config = dict(
    d_model=96,
    d_shared_expert=0,
    activation='geglu',
    router_score='softmax',
    normalize_top_k=True,
    balance_bias=True,
    router_noise=0.05,
    lr_router=0.00142,
    vocab_size=16384,
    norm_eps=1e-05,
    grad_clip=2.0,
    batch_tokens=[16384, 32768, 65536],
    seq_len=256,
    steps=7378,
)
Below are experts of layer 4 (counted from 0) of a mixture-of-experts language model. Rows are named router (the router's row for the expert) and show model dimensions 0-95. Each number is 50 + 15 x the weight over its row's rms, rounded and kept within 0 to 99.
Before each expert's rows: "mostly gets" lists some tokens that are sent to it at least half of the time. This comes from a sample of Wikipedia text that the model never trained on.

# expert 44
mostly gets: " John", " William", " King", " father", " General", " Republican"
router:62 33 75 47 38 62 43 37 31 33 50 43 43 67 38 49 40 69 65 61 78 32 44 79 47 61 36 39 48 48 47 72 74 32 78 73 59 51 52 33 46 32 33 41 66 55 54 53 78 70 61 47 47 71 55 39 59 26 68 46 39 28 66 80 31 48 65 41 45 52 61 68 59 39 50 51 69 47 16 18 56 55 36 63 46 30 66 32 43 73 63 73 50 50 36 52

# expert 50
mostly gets: " re", " un", " st", " en", " dis", " fl"
router:44 47 66 62 20 32 74 41 49 80 64 85 60 37 38 63 27 69 55 36 61 35 36 27 53 17 48 62 46 57 54 51 49 39 35 47 37 37 45 56 38 46 60 28 53 44 53 37 54 37 66 30 45 26 40 35 29 51 47 67 35 73 14 40 37 49 58 30 46 44 53 57 36 35 45 38 28 12 36 36 63 74 53 48 58 73 53 53 69 45 67 43 69 58 57 66

# expert 33
mostly gets: " New", " National", " new", " American", " British", " early"
router:53 61 32 42 82 25 56 34 26 76 44 87 39 38 43 84 38 71 83 46 70 40 29 70 46 66 34 26 46 54 48 69 68 46 60 37 70 56 36 50 37 59 63 54 69 54 64 63 77 71 65 58 61 46 48 52 66 64 47 42 24 58 48 41 26 34 42 54 44 68 51 73 39 38 45 55 57 57 35 38 39 32 51 37 67 32 50 48 55 70 28 54 46 55 35 49

# expert 25
mostly gets: " JPL", "idae", "wood", "berg", "stein", "burg"
router:34 82 42 57 57 72 41 55 56 51 41 60 52 55 45 43 45 46 57 35 49 66 51 52 26 44 69 41 42 56 31 55 50 59 70 27 83 46 27 47 71 55 59 40 44 41 65 69 41 77 57 59 50 35 49 59 58 08 41 17 35 42 43 25 38 51 38 59 45 61 49 32 44 65 44 67 20 54 78 32 46 73 34 25 37 37 60 50 45 55 41 70 61 25 15 59

# expert 23
mostly gets: " El", " called", " As", " Bel", "oph", "rit"
router:31 39 86 32 65 62 29 64 42 39 57 43 50 56 51 39 36 40 49 35 54 58 18 18 71 18 19 37 32 59 77 71 66 48 40 63 51 64 57 58 45 38 29 56 58 91 51 54 65 23 75 49 46 43 54 58 30 75 44 38 48 64 58 55 58 69 39 35 43 63 45 41 39 34 45 59 23 59 53 59 34 27 41 48 29 41 60 40 67 56 52 45 52 57 45 63

# expert 29
mostly gets: " Al", " Mar", " El", " Ma", " Car", " Bar"
router:15 27 37 45 56 44 77 52 52 73 70 21 58 58 37 53 35 58 63 66 50 58 40 67 37 43 55 32 33 56 64 37 35 53 82 38 75 33 52 40 58 25 44 48 92 60 38 43 75 59 34 39 58 52 44 53 49 66 52 66 43 45 36 24 83 36 55 24 62 37 39 59 30 46 59 20 54 57 49 40 33 74 60 48 41 48 39 46 50 41 72 46 42 31 59 56

# expert 19
mostly gets: " use", " support", " own", " due", " play", " win"
router:67 75 71 51 20 23 76 57 40 52 81 68 52 33 50 80 64 26 43 22 58 75 66 56 37 37 55 44 55 41 51 35 71 49 45 71 51 86 33 43 39 37 51 46 49 40 55 29 59 56 30 29 54 71 16 44 36 47 48 41 40 57 50 45 32 44 33 47 74 59 51 49 22 53 42 39 43 34 42 51 58 62 45 46 64 65 49 38 40 64 76 72 54 51 30 64

# expert 31
mostly gets: " University", " Cup", " College", " School", " House", " Street"
router:45 82 25 60 55 52 61 44 61 51 35 50 65 80 49 47 30 46 50 59 30 59 41 68 31 78 57 14 43 58 23 61 38 35 64 47 78 41 13 63 84 50 43 41 55 34 63 52 41 47 37 60 47 39 31 43 42 57 53 39 37 45 43 34 44 43 47 50 33 49 56 62 60 81 54 50 38 46 54 14 41 70 66 43 57 43 84 61 49 36 47 81 48 42 38 66

# expert 79
mostly gets: " used", " became", " made", " played", " held", " found"
router:48 75 72 54 46 39 75 53 51 81 68 48 73 58 58 46 67 66 68 23 49 61 70 46 38 52 46 52 64 50 51 15 75 40 59 36 76 79 71 60 42 35 55 40 32 61 52 46 22 27 42 47 43 46 49 53 66 49 66 51 57 56 59 45 35 47 56 61 55 52 51 29 33 58 62 43 35 35 40 29 44 48 22 22 84 61 34 43 69 72 32 37 40 61 26 52

# expert 63
mostly gets: " U", " season", " club", " war", " football", " player"
router:42 46 17 43 36 30 49 42 59 44 46 39 61 43 52 49 68 72 28 42 48 44 39 67 29 68 34 40 36 49 30 54 53 39 40 65 68 40 47 39 36 42 59 81 62 41 52 39 73 61 72 37 31 62 44 62 48 51 65 75 58 56 65 46 72 47 59 57 52 07 30 47 35 39 67 24 26 43 65 56 56 29 58 53 17 55 40 33 77 25 59 33 26 56 67 63

# expert 41
mostly gets: " top", " south", " north", " right", " water", " west"
router:43 61 49 39 34 51 64 78 42 58 49 67 57 36 61 56 46 53 20 59 48 74 62 54 41 13 64 60 57 70 33 86 36 20 55 68 76 69 53 63 67 61 21 70 32 39 44 50 62 35 37 27 53 58 60 51 16 62 61 51 25 38 74 40 63 58 51 51 47 39 52 24 69 51 43 59 68 58 66 68 38 51 57 68 56 30 43 52 58 40 58 52 44 69 78 52

# expert 46
mostly gets: "ford", " Ray", "urn", " Hart", "mond", "nes"
router:37 47 49 64 56 71 54 74 10 46 57 45 49 43 50 56 34 70 43 59 64 64 39 73 33 47 99 59 44 37 51 69 44 72 69 59 54 82 35 54 71 39 69 53 34 58 66 55 61 73 52 56 64 61 40 59 46 45 62 49 55 66 67 69 45 61 58 48 41 44 44 43 40 65 14 50 78 55 56 31 27 76 73 32 48 61 26 44 52 44 47 67 72 55 49 52

# expert 4
mostly gets: " part", " re", " well", " s", " un", " sp"
router:31 43 42 66 33 39 38 47 48 64 80 90 36 38 47 43 29 60 71 63 52 37 29 29 32 34 39 59 46 65 59 55 55 28 31 60 38 32 44 57 47 49 47 47 44 47 54 44 56 35 57 39 32 44 36 19 48 77 58 75 58 76 51 24 83 26 40 22 36 51 51 57 19 41 56 49 34 31 31 55 48 40 54 49 54 45 23 76 44 37 68 50 55 57 62 64

# expert 54
mostly gets: "′", "″N", " Preceded", "History", "″W", " Succeeded"
router:20 33 58 62 63 40 29 46 64 44 36 81 44 61 57 64 72 57 38 60 41 70 50 87 43 60 71 52 38 68 39 60 37 53 60 32 59 71 53 76 20 62 57 63 55 60 82 66 63 56 37 82 54 51 39 47 52 17 52 56 61 59 64 56 31 51 70 40 57 66 30 47 72 57 63 68 51 62 60 47 48 55 22 62 59 65 56 66 78 49 66 57 41 29 57 41

# expert 17
mostly gets: " %", " Date", " JPL", " MPC", " win", " Votes"
router:28 51 27 65 51 57 72 25 59 59 54 72 39 55 67 67 56 65 30 46 50 63 53 53 35 53 67 56 38 58 53 56 43 49 92 51 64 57 30 51 66 10 22 65 44 42 60 50 63 50 58 45 63 53 41 57 65 54 68 66 45 57 69 44 79 65 81 44 66 33 07 28 35 30 65 66 42 60 68 55 37 66 58 35 47 59 39 43 44 48 77 59 29 48 50 47

# expert 34
mostly gets: " season", " League", " University", " Party", " school", " years"
router:50 76 29 57 44 37 43 33 67 37 41 28 80 60 50 64 52 74 57 66 46 80 75 69 35 68 48 36 50 39 41 64 71 32 64 59 61 53 38 30 66 64 77 30 70 34 77 53 42 50 70 45 35 39 53 53 44 76 57 67 73 53 51 67 66 58 57 29 29 52 44 58 71 65 52 51 63 52 59 15 62 64 57 48 47 75 77 38 51 49 37 59 54 49 49 24

# expert 65
mostly gets: "he", " Bur", "hel", "che", " Sal", " Hel"
router:43 32 48 48 66 64 75 91 31 34 50 51 48 71 51 29 66 56 39 50 87 51 34 65 57 27 77 62 43 87 49 66 39 54 32 57 41 33 74 72 61 44 51 78 41 59 46 42 69 82 45 37 52 52 53 55 45 66 58 53 53 64 69 35 85 55 62 46 36 17 61 54 48 46 32 60 65 47 51 58 31 41 69 45 34 36 26 46 54 56 46 53 58 45 57 44

# expert 7
mostly gets: " Ab", " Mon", " Col", " Mor", " Min", " Pe"
router:37 47 47 61 57 37 76 36 47 76 61 56 50 29 31 41 36 54 42 36 30 46 11 48 34 19 43 31 33 47 69 31 66 24 32 57 71 33 29 70 43 50 69 32 54 44 45 40 64 60 62 38 40 33 51 38 32 44 53 43 60 47 25 50 56 17 56 33 54 36 41 60 47 55 20 42 42 32 58 32 46 79 56 59 54 65 43 57 47 51 94 51 42 49 62 69

# expert 6
mostly gets: " MPC", " CD", "AR", "NA", " DF", "SA"
router:62 31 40 65 38 42 61 52 56 39 61 81 32 53 41 49 84 55 60 53 61 79 21 59 73 70 70 49 40 39 52 61 56 47 63 51 43 76 44 49 55 24 60 56 36 39 44 72 77 35 62 61 68 38 33 52 62 38 34 55 54 24 46 75 55 55 69 60 34 19 43 52 40 76 63 77 56 53 50 50 35 72 41 32 47 67 34 55 28 60 41 75 59 28 55 61

# expert 14
mostly gets: " father", " women", " those", " land", " children", " people"
router:38 79 76 38 56 57 61 56 53 51 27 49 49 59 65 58 64 77 65 48 51 45 72 54 42 05 35 50 82 50 33 63 56 41 24 48 45 58 64 68 24 60 10 56 40 45 52 49 70 61 58 30 48 65 76 50 60 52 53 39 62 40 66 59 69 60 62 58 48 30 49 42 32 35 24 52 63 52 60 48 28 45 64 72 47 52 78 53 42 84 54 49 62 61 67 37

# expert 62
mostly gets: "ı", "š", "stein", "ika", "ović", "ya"
router:22 52 38 28 53 78 32 73 60 45 44 39 57 59 55 55 76 45 59 42 33 73 70 46 35 30 74 43 46 38 59 34 64 49 53 33 64 44 59 13 69 64 49 66 55 44 30 50 33 45 52 36 66 44 70 51 63 15 24 60 32 38 54 59 37 40 50 52 49 63 55 65 76 82 43 45 41 50 63 58 45 84 45 42 38 37 51 45 58 59 45 57 57 25 11 46

# expert 21
mostly gets: "ya", "ü", "š", "ș", "ă", "ja"
router:39 70 32 57 56 70 30 47 67 81 50 57 50 21 38 28 43 32 57 44 42 57 48 44 62 57 52 48 48 46 65 49 82 40 30 47 49 23 55 58 63 58 57 37 38 55 43 49 14 76 61 44 69 11 54 43 56 17 22 50 53 42 52 50 46 47 72 42 42 46 45 72 41 74 53 72 62 52 56 74 32 65 33 71 62 36 47 41 60 52 71 59 76 39 24 61

# expert 77
mostly gets: " use", " support", " education", " music", " design", " building"
router:26 64 72 32 39 33 52 36 74 48 63 60 48 23 81 66 35 40 46 53 47 80 74 51 25 51 36 45 59 47 24 55 55 39 33 35 40 64 40 47 52 25 53 57 38 34 60 46 25 62 46 41 72 64 64 47 43 63 41 51 42 55 68 42 53 42 40 43 48 70 56 56 48 49 29 88 30 47 43 35 70 58 42 57 83 75 89 62 52 50 53 63 79 54 49 56

# expert 61
mostly gets: " J", " Al", " Sh", " Ch", " Z", " Ar"
router:61 34 57 59 23 77 61 46 61 64 62 31 50 34 40 35 39 45 38 71 82 29 09 62 29 35 44 53 49 48 32 44 43 30 31 53 48 38 53 51 69 32 45 39 65 63 40 55 48 43 70 73 50 48 34 42 51 48 52 50 58 56 15 40 60 25 65 12 61 45 60 47 53 56 65 25 62 37 37 59 12 64 54 46 51 32 30 48 39 45 69 45 52 28 57 66

# expert 66
mostly gets: " film", " album", " game", " series", " song", " company"
router:47 58 64 32 52 34 31 43 59 31 50 65 66 68 58 72 45 43 48 63 54 70 63 59 34 71 46 27 48 23 50 64 43 49 62 15 50 28 28 57 55 29 35 27 47 30 54 63 41 61 41 45 33 64 74 51 36 67 40 41 43 36 58 52 65 33 46 57 61 65 47 87 73 60 80 60 17 48 43 24 85 48 60 46 64 70 39 61 37 51 62 52 69 62 54 37

# expert 32
mostly gets: "ov", "ü", "aj", "á", "ij", "ș"
router:51 31 36 31 46 70 48 82 19 56 55 42 48 47 51 34 49 37 33 56 65 65 47 52 48 25 75 49 43 54 59 62 70 53 37 54 47 38 62 45 81 59 43 59 47 40 26 51 50 60 59 32 64 45 69 50 50 30 60 32 42 61 24 57 64 59 82 48 67 70 51 52 69 87 50 44 91 53 53 54 30 72 59 43 43 77 36 59 75 40 70 72 56 32 53 63

# expert 74
mostly gets: " used", " member", " born", " moved", " father", " based"
router:24 72 64 42 70 51 72 35 59 41 53 60 51 58 64 43 56 88 46 50 35 48 71 56 29 64 27 42 63 70 39 59 56 59 54 61 57 38 37 51 29 13 58 50 35 37 70 41 49 56 60 43 42 57 56 47 70 21 47 52 30 63 46 49 59 64 71 63 68 42 43 61 25 54 62 64 36 48 69 33 58 21 13 62 56 58 53 16 60 60 53 64 25 74 60 54